config.toml
num_hidden_layers = 14
d_expert = 32
d_shared_expert = 64
moe_layers = [2, 3, 4, 5, 6, 7, 8, 9, 10, 11, 12, 13]
normalize_top_k = true
routed_scale = 1.0
init_std_router = 0.0208
optimizer = "adamw"
beta1 = 0.9
Below are experts of layer 10 (counted from 0) of a mixture-of-experts language model. Rows are named router (the router's row for the expert), gate (a neuron's input weights, with its number), up (a neuron's input weights, with its number) and show model dimensions 0-127. Each number is 128 + 32 x the weight over its row's rms, rounded and kept within 0 to 255. Numbers have three digits each.
After each expert's rows: a language model's description of what the expert responds to. This comes from a sample of Wikipedia text that the model never trained on.

# expert 42
router:064147104135172131142129075116083133145125094151105118095125156071095140135094138113113135169160098136107148151114195138147104094089060084107079101126057168120129088082106160064148104095165113133142138104084156140134121128130164105072137130115103114084136142184135072164141121135175132089178111092092084057142112116162055116086185144097118132145076092173136166093095121089154148175106
gate0:213166106119165176130115161140087175140138134157134106084140140153161124144140077149129105127107153160183159101115120116108119057165102167093089084097117124150113117134146162114138138127034101193104124196098102100125089145083113107147085142165123117050112123171093177111129139115122138108136159066112100158144143092142172119169137076062130202149116096146132159142129069108111124173088
up0:147109139198153123156111191146143137133133098115150070082133137133115176112133077119119126092173172106133110144093114134140077137142149133099115103143152164145109107089117047083159118088089116127150161110140156162143097108154122075150108142088095153090097167120084120152190074196122055107073202137139169121163120146124136123083086127127053111172167085094088105157073109137150175113095
gate1:091104144112114081139139141153124199117176126158151147105134096105170124075103142113112180176122087143152154153073167089174186090087089125114113175123140120118175141146106112121115136138130135119176157190143171166100075143109069096082108125129108211131123135112075101084148071119135089130123090144175136123183104166080145144145150192159108090104132090119060143074103124160159090174131
up1:167181140123121147118090190127145059090163128147147047177145165106101094167112110204124133152140107135107093092119115157112114170185063085130152101161079109128145176128129156116141092132167062133128161125114099129148144144190120173125163129130143142216163142153143200103092140147088170086133127138130137093111080125125110083145162130189141184137129118083067158134141180135113128131123
Role and profession nouns. Nouns for people's roles, groups and gear, and agent suffixes like -er, -or, -ist: police, officer, crew, artist, staff.

# expert 2
router:062145130116154173098128115128132138147114138153150137099143157120106134106102129162136139184142068112181129125109171130112143123129102083090106117126073149117129114079107152113137092062113094156144123123078120123138100134138145130088098123138102125093167178229120082168149128130215152083174128127101109007123075135163105123147111120123153162147145088158135162102073117063125178184083
gate0:133126143127090159134076126132132169156143131163125127166109142148112117137154173145146103117132210078157136088107108127107070134203115157098136107121131163078116159173124170134157147171057144137120110091095105111185131123088165128111127156116128120165112145144093147171081087063128164092132131176083100174065120098123106089142108158097181147089104149086130076185194070123071132083174
up0:090101134085141178122147115160170119179144137122119140149114100142117138120145169152082066160142117115116105059106099145132127132127088123129100136137076182098137142097128102152103114152115133063125119091037110141117117098128100093149193172153146158083124175118120157074153142081087131128098097169096118101057105112079151149165165074065149141090097128127089076224126172130122182100109
gate1:124150120109201082118139181091072126091079148128158099129112119122092149153079140175122158128143138133140122202145108117177080108084133117105077091146120117096055088107192055144092116163092104179141151130129164134168136152148112114163152110103097098107157157134152106062120129099110176139139189157182122124137140135140146108082160134157140161151058144123152067103126077117107144202086
up1:110160097157090157122080111127134077129152114155138124117168092145137142106136068117111135092110139090089100093128140166076142112099119100137119167082172172158152197145150175141167051120149169126111101163128090130125147112163093130128147133131096126169121124101183064105157111114051105082193078082145184152150133185158091196139144138087118097106138116196133196117146153168076127103131
Plural noun endings. Plural suffixes ending a noun, mostly s, also es, ers, ations, ments, as in knights, helicopters, structures.

# expert 30
router:165152104169161113096151096116111135100123129160154147081171169089088133085098126117114110147185104187111120133123138177139114119085084067114054129137102164134129144137112099076122086158129087192174124085037172140136120145121112167113104128110123129083180190192134089154129090110178163087187149110113074100108091140121102111126176144139123141121076092160151111146106104064154140174112
gate1:149126087185104177156135111168108126091141163115121179054152153139203139013131110084143102178133082128139106173113112116121157142069119127135155127086071141165096146128017102093145115149167127131160106066135159095085095119113109097120110148146145164125108144110127088115110139098141126125153077149071060155117138100114159123101151086140095168158153120155152131161098120102087152127145
up1:081114144095078121132082090123141173163158149145127081164104117153086119148119152150101120107123150106165128109129134121134105066173100122129236102147125114079162141102181153170156127097026120066135129125151087133127153086111146138132125171096097133172135079143119137132162047138155154114151175113144186091135077138146122114173096135102172138153139129135089133096175175117096061168087
gate2:145083061164142141095119169146112149130119126140176185110152119117176137062159193154159181158108058094108082199110113110145102142115153104085149129102161110118193136132126105100088120121107084168102139090083183135129103126163135152098095101128120078064138174125182116094111176150164147137181172146114087085118099133133139185166097145117075174131109073136103115107118071115152127136160
up2:144033109083151134108149036125135128179089165143115141095120166061168099130200162169095159129170093191095112121163135130132145200125175158094074143154136153158141092159152116093131082123097138143161120042102181144149105119146137172111123119167125118115119095131116125106116146184188143104113124157072051112154105096105118128148122083150114140162114117170125114092126098114147133144108
Section heading words. Words in section headings and infobox labels after == or a line break, such as Plot, History, Career, Personal information, Distribution.

# expert 55
router:144158129157181113153107130150086123135125168164132072097137164133118143097067131107126096224142071174160134149138164158140094054096077084110111118099117154148182211142130149101162071105199088125134107124061161158105078125119141081096105135083095163101108143141131095144145106194144101093162120111141098128146136158161087078115148109128109097149137081144110171111072122113145145147086
gate1:163137130168157090172118119150140157113151109098124085144141133132152107113143114170093157192139152114100089145132201070120131116118156138126140114139129116134136162122161142093079016096151070115153182113094186146124131113130171162069157193163124120072159122181126108134087164144172111135137117072192068114099140082168103188091169095174113098171110126110131075131116166126104109135102
up1:140117114132080145073106102048139138129117123127139104074197082122079159129133126188113151097163130144135117117081084148179075193080126111100128065148106151167132115095091141129122177166121177135128134145170108101127070120153131129078108109069150125170132160100157107123120143174083168103142160101087126105121111114115145109216114123061100187123119115173152172184115091118188124151138
gate2:125143140180140129135096125179114206121108138110131099058179135122078148108112196107106111170117134121105138176087162175138059121129104097106120117107086156074106201154128160137113136150161150067069134139109144171114105111127144087186143123228096147170118095152193146147100119153101101118103101145155122145136121106173112109171122096163105181123133080101156152135108099147185119125060
up2:174156146072165189148093156107134184158084103175132115104124168146126080085097137103142080151128075162107173165129147150137044112141087134074130097112136137139063110130122171122141072112131122136079152139098085169119084097143132089184167104136088142113147129143117153153138132174108086150111117216127133152168184126105172148139124086068134106102126133073096140115138059165094140090098
Word-start stems after determiners. Opening stems of verbs and nouns after the, a, his, to, such as inter(jects), sub(station), predict(ed), grad(uation), bass.

# expert 47
router:135165114159130154101078074133089128157128169164102119066124146141126146089103134099107081197164090095174116134101201128105125117119098094116120132113134169088090137059087139084162078066126111170137149153109131147136096103160085128098123139157130156125164148198122153214182133147167137098196147108080097063081051118168136130136129101130145110157172102153131144129104119090129151143097
gate0:116154190165167086127121134157142136105182163152110104136121138110131154069076144108167095097117155102180149141080097093133147123118129144135067114120123151114130142101088061082121128130156082151094216149109144052104019131116099078087149071130141150131131138149135113077185149171100142072092114131070089168097092097162122187100138104170140099125134134137136134161091135123138098108126
up0:104219143111116113110138120095095154076108130184111147150096102143170108058104123147132085138109101127171133174144096118128166117191137193125141108121143121187166099121125144123112127086134099136062145176091166105092111106104110172174158133154144185061074133149086170085136121096161103138120103111077106125095124105172062209184136155146127111144147166115174137143080104150156150135169
gate1:132148169157117079124162074156144107162124120116092153098165137153129163144125168135143101178099183161123093206106157070148119120082148132173051102116130156115139100121099082200087147073135112170132184050120176119148113144085126121118094114163116175153131122110125117161160140125092073126122138185126142129119070128143129138160110024125117113111121123091142150149059136180176161139109
up1:172112108150125150125107192117093135105125153160099093079142125155094099171170129114110154071175136133143146107101197108082114151141156114154185112146123113147143202146095182152171115117117123100135084102134158052108074115103125117179056102103065072131121132117140129167161093203139075147076160156123113117039183131100097122093150124138195140124117139124084152165117123141122148111134
S-initial and s pieces. Letter s and word-starting S pieces like S, Sa, Os, Is, Wa in names and compounds, e.g. Sa-turday, spread-s-heet, data-s-ets.

# expert 12
router:058198101133164122132157075167105110153161149133113099078178160127138145117047136111121112191130116155126114109120184143158142108140096088114097109148095161086111173121083159125173098083145124112126132111086166142115124105096110115077110127101062117095168171146147046185131124123141117093177144130142099071092116099138085090139186089099083135160107092121153197114100136100148133147067
gate0:101159105131110125173133106135192075138122136189108123088147070132142145091091111132155135136112177113146124064172178120147123165107103104127115156152107192144094166078154125141081169119158102130133108094134142185082135124153125140075140103091111162174184139112150088103142186134123090126136091119199112169165107103095133049171148148150144049129181118096097151112127164116055108145072
up0:181104217091139145148125181055074124107179124154141159081145137136140166085155126068147187123101085138122133153151136119126110161117128127088103104169118121133106137083135181106124136131092091123134123176171110148168108139157179140083127123124153118103083131166053166116122147142188181068116101167111097173118124083120157119176145172200117142097168131164127154172189161113174126103126
gate1:130164113146074179107133136168139098096129134123151153086172075118117070120100138195105109102137156076143166083117128136161158113082158034130106099104125118137132148083052126146096098130106102171166080153132136140118152092138105102083146167069129135171204150083115108130148185115123163190130116076158141128192113163121077117142114075107097150093091109111123176107136183146155117088130
up1:127091076117126164175107121094121135113156145127112141172066151116109097116130082138151152145103121127145123108094180137056137143127081145105181137110113096123111116209143096110139180159119117132140109088203226178085079066180143145169110165136148150120137103154157150115191135117139061163147105103127123129114109084150159142127079072158145163107127131111194165140132191152120073156109
Table cell pipes. Pipes and semicolons between later cells of wiki tables, typically after numbers or short entries, plus "---|---" separator rows.

# expert 16
router:108182116174189135112088105148150157153170119119142117103146168114095143146118132129121153158184112110163171136105169139117106116120084027117091107106098169117127142110123180066111077119130104133173126071101153134161097103123142101058095158139076156120172160154158048183164145110166157105125111111127059114136082099145069067144105141099073115097069101133149148127107132079109126130099
gate0:114083092150164063096085070148170149147129153089099047127119115090143145178098133101181132140153131137155075129104132143131150114114158078164103203096056129115137187121123149121122155094149178157159099086075177150112093164092106134142148136073098161068166153144107167152077095076139078139153154145178143146147109138165158086109129072068135102158119108143145122106098136119103117115090
up0:092132144135135088172095120109138180139111152132147038173140153130101137178130142099136131062125166139094167146155090035152091185159158089106099209108142121091153149105144160110128150133115123084136080066154132141138133106131190138114123100123142165126099122045208109203149124082118139107124161147112154145117119169079133136140106169154183078124090147121133085115081135098108124125136
gate1:082156176121162093167097165117084161119125137107120150090191050082184121104105158102121131151141133134138142125069150127150104119100165075107148126114102116192151174180157148083118121137184115081115096119107166193131158097100120101126105185109161138107182148111061154155112183079137181085147085136204144175129145180125125161151103118135166128149141129112118121089125174118188168138140
up1:118123155100111142127222114141103101141080112165100114112114150104069158151105147126114097208115115144109127099111120130106160182106086147157087182109141112098139145112113138165141130102088093189119149092107118108118180146108213209112110131085139107085167153160136118090123103131129096125130167140109123108095162037118130174130193124109136178149111124182137162162041119100171099159105
Name endings, country codes. Surname and place-name pieces like kov, berg, son, sburg, and three-letter country codes (ITA, RUS, AUT) in sports and chart tables.

# expert 5
router:117147108132198156129148160144125158150107170179126142100136138097109149089093135136100137151144139175166103093073200141115111091165142086093144119139090156151164116146085169131173090052110129111165137095065104128142115112119060127062103204107058116114157158180118098106183127145151162086202146121153081061126085133158093137131150110126124167109139112133174143119116144146140159195123
gate1:105124122108109085132146161242132138175078124115127137111154162071142142184104113078126138150133151131126145098092145107152147088116134080191107176156087098146154079134180129116100122131088126110163203107089096148097114183134106145138133172110125114084127123231133168169157125162086124122133146121111195149146078175168098134111068133126172141132128130145167177134143097130110196147110
up1:088107109131191140079155193129155118099134111146117090082141121107156119098143116091126132125152122159143056095148128121167149126129076140146123134118111109135111067122132166127107068168108086110118123078125112122121108093163132106097125058088085069153121123218146133116129152165136149156054139049110127133055104153074126099063114177077179164122124149069092153145128164118161170136154
gate2:132140185249176130089130142127162153099123110122136132035158119172174136100114150184147148156135110126134168106123096104114107084149116137079072082169138130193073112110117073097184105102097124127150185165119132145133117108105110134070050157148186117119126118147112162130135162128146146116094120072096111128103134164112136126160118049119140120097124079070132148117135128128113188120117
up2:088150067099066149152139104124070077139164188109169067202136144126125160169191100127112188132118105125115141150127102141156114144132101087181152098150115165100123116129190142118063112150114153135090081090107131129125131176159146172137204086114058103070117126111149096154147121161146194132159152138142116081115132126111107097103150174112061145152098126128141097132109099059102117167126
Mid-word short syllables. Short syllable pieces like le, re, de, ne, en inside foreign or long names and words, e.g. Pre-ne-z, Mont-re-al, ce-le-brities.

# expert 52
router:108191084160142119066123098122122133120175125162137111089173094089090169133126117128094152159127122148141128122084191158113093079114104085098088060115094198118160160132093166110152119096152137170143131098078154132149093147120165111082106148131065112075134156152124045125151150139109090111138092137133102071102117143158069081122173129129091122135115097184161181115056096099161104169093
gate1:202178064142122087089103161173099138108166125158165127096105123133102137141122167132115098131125157131164207188150167132085137128186120139123133112127095117118132165157095181132113150164073101195082140143140148109150091141107170154120176177103084186094148186090133102155135111114077117153145171170122172158098141174187107138098154084123182133121136122177101096097138068179140103143108
up1:111083185124113092194165103076140115175088125068206101149099137092178084138121159117152119131152110124127116139132109122187168121132099152139143113153168038101104140116184149147145139136156126161162186129153099119138177070109121149142077086156181079147124130120114177103094102093169195150118122137049126177154135152130185130123104124070131142098135133110084142094173170138108093121131
gate2:160105147095136126084137125182147138089126112126099129147132126099192192132139139118091115136154127125135148122117156046134156098173146118132163089115118204107060205104121144104126157115156123212124146089138112080133137127135151086139103177069082076112127149110170146069147129107104086132095177157120180100059089135143122109103128119138099110108137140139115179139071066132212117147080
up2:166133091148136122203120204095135171084142096096103092175112156139144111111108091175163107124068078084107124119127102125119161150100091144211132162104068072121166154143109163117102103103119090131104113188106132149137130174112136070085116097216157116138158111088111137134130104147170144151120146161136106146137127138129180198120109119133173194165073159158140096108157173121108180139149
Descriptive adjectives. Adjectives and adjective-forming endings after a, an or the, such as large, high, small, vocal, early, popular, public.

# expert 38
router:094160126136177165126118093153140149179132135147131135116138183103178131116079118135121096211140083170158190118101197196062129077106070056089072096096106124098150166118120139114158108098149164158135111100078152166116101120152169096088136157115102127092108142158142104145134167142161146129129130118148098072164111112134083075116134079085094118121124050160115182131103093137118108159093
gate0:080088192108136176153079134137150109140153107135144120113154135085102122113082106147063148127140162118123127121125082119165091200098080117141140138130113085207160133173111149169073128220129127131116131098140203120092132065123146114093128196094189064114138128091168156153098105184094107141151109130186139130117140111102115147127087155119154167211147130092120119151126098129129115165086
up0:099057147132133135133069167193153135077172145112166180125171076240187105100150108157102100140144115112167135113135095134125164140166128103156178135142151142091144151115141093125134138090092130154126122169118157133131158142118141122160133121080099152110131149124183148129107177195113113104172158155119138106094171128119173190139137112114136124115141145112141150151224113138137154236081
gate1:091149138155164148089144110196149119116144192096081145127082127120096129107101150177072126147049178151111110062168113166157135107079109154127148122114130100145151101159129128091185110098164117065143056189127164121119165104169099071110137160160129154152149099118153106079171168138174157143114064101119114112140133128126136075081105119098130056146109091131113149057088096115145113151123
up1:154136121136139131117061153073120093098128158128134125115156195094119133121020062148085142190059171149129158119131105100145169135065108144098108109137185092138199089131158121153107112147127133085109144130143100152122164161138162103124095136118193135070165119130120096179142148115095172148194100104191137032146127143124102138105131116141169119110168099148114163131127131093117152158096
Verb stems. Base verb stems after to, was, he or a noun subject, often before -ed, -ing or -s, such as lead, employ, stay, join.

# expert 36
router:140200113150171103118133125155103148147143135146132118124123174085142119101074140139132114141178095163137154149106145202123134074128104060094067105122095190106103123097090141060172111102159125125135114122066138132137105122095167123069126126105095095087148188127140123160144123157145156123136162133089067075104126119162087114099180104055084123154087089158165175144078111113150134176048
gate0:131165124099189151178112170082105120096121147141087105109090148091154110133163103107189140150106114175088113091136118150143126108183036148074116133141093131090097121089066144094168096141145133122149084111097137083088084156100120142186071095097124097064157119125155118093110049148187112141105183125083104154099128056143117147084153091142137089137088125107161159130092160095137104133142
up0:159156067202112168125076126125127183111143102118128082154165076171067097114107126133096103140165138027166171063120153149129124119091137172146148142171150104190146142134090152152051117072099112139142123134211118160142159145149143106052184140146122117154139146138153113150115141160090105119145107116145116134132144076139092106153101147124152110136122119116121148177167111163112160048093
gate1:149109102117129109152110134142129139094116077072150128124100122146103092169151102152117065161141171110102145109162122112062157080153068183108126114138146102119103058093125137100156127136109117153110095131151107159180120077117135099136124149204117163137118080103093111087163172097158171172090164166122134133158116099127084110111094135120033163106030104080120073093163173130119095078148
up1:175135108165142132163114129111165130153126155077122120111094166180103130137126078098116121102148140123120091140128111144177146168126178159171170111106131121150163156155085100131141115200172062075140180082150112101150117211175151208162078144043084115129145115111161119121092127095093122089163112118200097116034108108156136156146089132122172147150138159135091136117113139110125167149098
Abstract activity nouns. Mass and activity nouns after of, to or in, such as land, peace, trade, water, time, election, fiction.

# expert 37
router:109148105161167117128117145140100137200115161148116089060163179074074101038133112132091138163102118196193122152076176139132094111111121115093126113128101125119120134138106122099200101113162141171150154124089146173089107116139134113101047157122114138083170145098119140143098115124143136062186139128126131098138134128140097133159162135083116168143123071192132134129077067141194121154080
gate1:102127172139140131157140121138207139134114167135153127103142178133118092071106150149113049178091084167156161106152166152104107072091141129095126111120116116140122129104127141077146150165125151125119200128152100140093194111101107148132114065188137158096149171103046178126188123071148148135066106133099116160201147099113130147086162164095126111115111114158141181154106126121110211147139
up1:133081037110117130118096135105106136071145063156164130131062104154123151138126169141146184107151146072136102133121130106199106147098093148093087121132058136116140145128095122146085110124123163162114060098140156102106150163096086107205164126133118052164129135167082109157146135167110099116108160129122156173133172092092131089138108152128196215188089146137125154154131160130146108133147
gate2:098142105146135083161147155128147072080120165191130231081096143093158150097141079138172134158165113124135165111102099107182103155169148130128140093118106081125162096092085123114145148133105149097159102119132159151098133132148160112126145118115128052044156159078107104130159136109157092118219073080135135125066086131135058166094115183142098101127120130107143106154139107161158096102108
up2:108136159134164155126125102095138164123141094113126145165105084142092114141171099152117135170099154101094081107173135185128126097064104135078127139208057130083159096130136164115131107196113141111124159081130139071177136143210105181105132059132172091113171128157149108113102147081098102171139104095095103146138082137122106150222166176167113135069093125144108138126143116118111171134156
Mid-word syllable pieces. Interior syllables of longer words, often after re, con, dis, such as ur(ged), inad-mi-ssible, In-cor-porated, pro-ta-gonist.

# expert 17
router:119183065174171180096128132124156115153133159145095129097138171064069144134123135158119136167165107135187162128073143088115108122102126047123110150099129120085121171145107122094150102080129151132138147108065118080138096106136109107065129136115086125086161149150116089085151126179197104120186115095085095106127051102103078093124149112113136155126142103160145181133092104085114115205092
gate1:156126047107100100125145171122080143164167169146160111145130153140155150139128143118131124059105146090098089118107152124145168129163129151139175106120107168062139162153073192101152106073090080123158162149119148061151086124107159111153094126123120141114092111180126106121107100138094055157158126165123105181145174164148124180109172141165090051108117163160140101120052112062153154145146
up1:143120120044115152079130145189141094154131165161116110211158106102167104097181097148109124157117145095130114192088099105128107137119098091116113219105098151145154194124089119164112100095109091156130186155061113121139083171128109086143150099128163106119102150055104102084137149181135069144086099101110122127124143145156152127133128104145183062166152129141115188168164118136106123115115
gate2:062163142101144140092091126100087085114098127144081122104114144115125099136134095140166111102150117093047109158108155111146097092091174109140113100114077100149114122086104178103207092181115149180118116146152126174106110113157097111124090147110140171079097166161132114127167113160179082117177100114083074191153130146145154125195135173108118143150174095107171112100091134143189106062180
up2:156112106196157115150136138123166154090130107136141151114115119216146138122132132109124124127153100149198125158156159160164178135176091146058110104119190145140123130150098105087122188081123135139165160117110132097155089143072149128097116152109153109173150061143170094138116178095089154130104133192188121118179139126137111155117089053156090164085048131124131065123147142116120187165091
Particles and heading marks. Verb particles and adverbs after verbs (out, up, off, along, down), object pronouns like him, closing == of section headings, and suffix ed.

# expert 33
router:117159081156134137103134099159121150120148090155128105124192138113066122092074122134060128169141110146169109099129169114133160117081092096114106059112085152084103157103104124118190077111158124142170100108062125148127060144136116115118154133109099148074156175139136137180150101179146138141150144123122084077131036159109074100117180092126143158158081105127167207146095103086135141136090
gate1:073120096087114193128179107215143136067124114141147163115098160171088107088093116115141106125111139111117144139133156145150121119164142139065175128120130154137140093111125133057148098158142171143070138122145176158111106120189119098144178124102178117069092146130092154128112116124185041119088088136161199094158135151146166112154159119094139109141137134129165033063131117103113114122160
up1:096195125102115159170198182146135185156168130172126167157077162105139094141087139133136101086087167108155156110165115141087135138106124134100204160153084129058157113116153140126149129105162167157140072130121145088118130145110084114132125127120153112179193100142096182125122118107188145147130145149097110085143115132083168021118141136136126124188134123161151173061163068116150122112135
gate2:160107080145104095079147182187096104075139062117080096137111126146131124098141086102116089120076104132145170112163123100122130084094145131154135165138126146183152146150160134129121149152166153133125183115144124189087142179135082125131155151128110097147111155049152165109099147166160104131127128128095197145035097116127047162075142158105137087209124121121132110160086088156142167162141
up2:121139157149145162060117182174120077085157085127067120202078158121188134189137111138087127096130141209116134126179097084112126108176162134166156200113141154150099070125167098142135130106162180123175206134101130165170055130143116156150155127133156152111137139130141108148119134122095112132103155169079154176101118120129104132105207082116164109116132141117137112147077123114124106157159
Given names, compass words. Common English first names and compass words beginning place names, such as John, Robert, Michael, South Carolina, West Virginia, East Germany.

# expert 62
router:094168130147151156123148122146162114145124106134140099120175185120126131110089109132130117166119090151167110105049128142107137110090093094118083094139072144102171150106084142076172051129128100188139150070109145109156118123117098133084114161145067134081144146161149075153178121102199120106109172090084122087128087160159052092100165132102081165135151056134111155097100103101103114150068
gate0:136152100164159135110118069103137082069082124123176127111149104122151127058153126157090156105172139117150170136083157097102092127064136157111125153103118133085087130096081100150115112158176077141124158112115157085147110138151154082150130082127132137131138140120132148099145154193112190140134119147135104150141142091049173113059066170125207169193155107192148164170129129137095104179097
up0:129147161095154087148124093113137105119069135117089122108071173066142106131179152082091099085143101125106094091102122172079066222148080092216157071111110154117143141106116130196125104129150111128118155101102191120194151179124104131129098120120125141122102127094158118156122135151138161141108097145127152170085125161152136150133130129176127158189137112137181138205095134195119134168145
gate1:140164087111144106143150118116131118122113150068151128099141204102149193164093113126116141101132100117168128069129148128084160123112170182096154114141106086169130096197085096128118102143188133159089140154114122166072151161089090124173161146148165176126100111103157160074219074155107117117121078114113153097146153155145093164117226121139048128144090113128155132118122108130159169149101
up1:077107139125087116105132103134116112176160133135091168133082092116136165121105107135139136097147095119084110113128140106151123138140151102137163187133111137116135101129136108107124121138052176111164173103191070121175153093207137124102143109156152161144097130151142057143049191148139073101117148157100104164129178194152122131147104139127182078122075155182137154136079138099111174096225
Section heading markers. Wiki heading markers ==, ===, ==== at line starts before section titles, plus spaces after commas and pipes.

# expert 21
router:074174091131201122139123109116121124132136128112159099110156148090062155093047130106083119156177101124139128149107191173116138118130111058111116077130101130131145101123102191089133070096116119132179101083097138137134098158136156117080102142112102110127160194136141094167156108117139158095145133139104085057110120104152079113112165128092122142186085108124170156136050152112157175199082
gate1:134117113138184193144112163140127097132113061109162082092150154170124140084081086104112113170074127124112118104136125184110160142127067109136145102126129090171138147106166168076144101173159152164152088139083110191153126169110131166178086141111148131159132120101127173119065162088122135152167093063106093150039093133109116128150170128073169150131109116083084086085080148129142148101091
up1:136127129115139195117177187132142186083141106153125084105113136181156063109120086106154068173119141119143127121148158185051150139125083115071164119091117114216106127075111135130197129168072181157119119147099118133173126203123094118180122179149145127111108111114127141170126131135124106157116120109150096167097148074130124132115131128041104154144122125079076129096116120094166136124088
gate2:108153152091178100131095113100166071144105147103143144148128139123165155121139122142137065121133132153164107117122145132084064087157113145120151145101149110163107114120106088195149048097178134134094164166108140091174109101191141047104137172141162150164112182147088184089114113084094116157155140173149099156208150174140080107128111139127214148144108094112120186145101164100137128162098
up2:157193127135155116131110089129110122117160165102202126165104163135144130082083156086115126133076172112116096106133165090136167126148098153119134110201091094153081087123118176119130176154150083137204168122127108095097120128086055101112121153158188193123114136161142139125163125076118152128127122124081138159077137219142160169158102086171148146156138096142135094151137116125067105071086
Abstract noun suffixes. Noun-ending suffixes and abstract nouns such as -ation, -ity, -ism, -acy, -ology, industry, literature, technology.

# expert 46
router:100111139159180116120101137162087157145171123140141099103173167085113157058091101145110092150145084103159092105118185137101122092143113101104105123140106148106129101076108162056130086111155156204119091120118157156149129172106108115093116137108083136107179173162130100143122115130147156068145130091138036004139107134143077111097187136097118128113138079169134147112083088112137123135108
gate0:144124129094152150147137092183076119183137170062125161110136171111142107123134125126062083118077108156175096111152112189124126106097136092090064089135074147125146144073143055112149126126123131147115129150116090181121169179148154069118154104166112104104073102129152137139153121095160109095149160168132088092156156110085170151076159123182157158139132066148121099214106157158188140139137
up0:085162153154085130103166082087198154170107112154105082143129094205106097162116130065166096176141194134092147145116186147110140108083065101140126156120114119106121145163136157125149100112086093093110163097096163068106138115129142151062118112113124093106209132139078191152138147093125142133151077149126175131106112158157092114156154128131131119151143165111149193069182114139082123164112
gate1:121085118181098138149110183119128129128150104165166114143091105148162190098093114177094118100170136108197151189111088127161090139112154128083153145139155140122107140158065123103124112110168141114148152153098136049111076123110123149141097100115138155132078081057121104145139104237177134129135157150093092148098112094103134181069094114087067178125083103148129125171164139113138080123097
up1:112097172183165093170105176098093115163152164120119171115157142210150171120090165134047130116074108098151135119201069151148115178129142163088118154136163107149070129162119126109146159158150124125119172168107087103179107126090126172151135071097118158129108074089116089119109139154115076149127208111137138097153144156134121121097135166155097131139084114144145081204156133129189116105110
Year digits, date ranges. The 0 or 9 after the first digit of years (2024, 2019, 1938) and en dashes in year ranges like 2018–2019.

# expert 41
router:078142104140173106100145107113130153138117120096093117083138134092089166095092093152088106128146079152177150115088130173124106130062141080112089089124075148142173171151103122089139025111133139155147154074107159173152106117144121092071050150076088133098165145194132119158140099108162114081147123110103092074138077087161081111114143118121121122156094087146127169127096151122140157188085
gate0:148129115139146179070099157139168147152147096147213145106080103098110170089183114132133152143085160175152146190151109083090104114078145096129097147137146114106149111119134112178101120086144134138172125125098160172109091130192133146109129071138137174154156171114164145134071094129160192116177136124097131148138086124038155162133132159100101121145141134109139088102207199079125161119088
up0:083129194124086167146221129140183144095100144076114145177153148125115111128105114163151080122120078104077101123106091185132093184122113142081144087102133124142105106159184116142116147148110174133122122109181109163139166090173128102200167151146160121107085123132078146136129160130121119143119064144094102196131161168111112097179114184093142122178125138137134128136087059148186175162148
gate1:187146132036119128148076051139121123145119057124141143094145105126107117116160128121123164107125121136128166132076163123095114161156123064143172140112116116138127126140141166161114110139121112145177099135121133193090108057071072143135161146087153166161174136117107114157139157129184106162102121140129204098121113149133114189140157119162156171128084170070149104060095162054180151122158
up1:153168122140123150125178113130182172058139147108121090101084156098130092156163122130178108164127121083111135143194149085126130137158150122090169151118132096154143103104097137115133162100174147142141150142096099140177184176160173187163090083130067134127134120102149153130147125157104189070169095163142080113113058155137105075110152122145099140206150134201117174122168057179125124122134
Year and number digits. Digits inside years and numbers, especially third digit of years like 19-9-7 and seasons like 2008–09, mostly in tables and dates.

# expert 23
router:101146089144200142104119128143115130152159141163136131087143164075060158125114104102139173155118089153159113081096161134123141122122091091115090095161049173118151138086122142098140087093168147157168144094093138178165091138170103067101050139095089123098139161144121102124142138124152154130164110120135057062108060139146058098135134084089093119130097101108112140122092087089131117165057
gate1:122140103106164162185171105096085111109106115064100105100197143084147143128143141130117143120186131095134119110113169144148155113097138060143138112139142069126132144089136145114110113146116091078119167102138146140108053084131062092169099090053099158095110087156088162128154110069151084132167088109046149103151156176090128075102086126114127183111112125096142096126064141125102114167171
up1:085179165122215046135124094057133110120149162166107077093182134125142127129136084116156166112108165113085078108156110142098137127095086070139090120119166104163126117125088101132138147125183084107146167117106136153160112158168094107160046054105076091082143135126153107117120130131193142141148110110100178160106104105101159116166109129108133154105148110067139142123143141137065077119172
gate2:078061217157137136147094070091095108033091101145120142101089045123126121144155139117120186106156105097086155161138112181158100126094172104121122120134138115070103088114142130080101122152144111060151124171116116131173143136177145118168167110094119121121090129090179107093124153185102085128101105142152122173104127116117159159149117117173215155142110133154124132176084140161142096124140
up2:109130123080129153204152088151150097219154126113138140149104108191083081138075101099147181092053171118096203131150131072078156155160129166135141095110135121164116078159181159175121134114093109115104117130146100152137136135099108114144133107147124184165132126149084129093105090124084191146143106148126167134094145094168112085183107128120126188147120127092149094134099087071093139175112
Sentence-ending periods. Periods and other end punctuation closing sentences in prose, often before a line break or new sentence, e.g. "United States.", ").", "."".

# expert 25
router:131130162145130156106144057197129150098130169124135124134138153097127155113070078132105093179133078172186147113068157189131157105083142117125102093076118168107123157162107126147156052120156174129150116082106184152104082127121128181071124110118106147080152157147127136129150119154123135095171141127070103088115094143200057113102148129101150137164166091165145124135106165119169162193076
gate1:146107127119084160117127137185124138098131170155102133118137121132122091140113124032158103198095163113163148164110139100155140125157113156158174145094041134129183144128128118115077120136162113156127104124140192116130148154102102178095112110141143063068123141126085116129134075136137097149181092181119179122060073179161101121078116143065115086167162130146122197150090111081110137158168
up1:107165183112133101172127122163163127152141151107149111189118115142100099125170063116128145104073112104159045093104112125136102143172156152098157160178128077101096122138201073106132118153125185142102128107109128179136114140114063116097144113071158149138148140115176137130128138081125171117179178134111083110186114140167150095101047100159176181143157123196164138184129141083128135111105
gate2:184114132167141190104061067146130152118127123163125089140059116127166179077104058122125143148142085139168098149108119142121110050092145130133074074123144093140154075086140109103120099171130100036162121130095113111120114140122129139090157128155125122099109108151155155146189202086187127101139090146119112152146107102135094110113111150107126069074118127185092074160116136074102131109110
up2:125104070140126173178134089214118143127121172134115082101106115126179153115078127124111110197129122110174128146150153101154123105128140136168084073112127026104155115122095134121107096141094083124110124098081144105089147136121117144106159133216165155121125086130126159098151164105168127177127086179107152146124128109187134189097095188119157081139184138149141088170065086134099128161121
Prepositional and prefix pieces. Words like due (to), right, came, going, according, and the prefix un- in un(lawfully), plus === heading closers.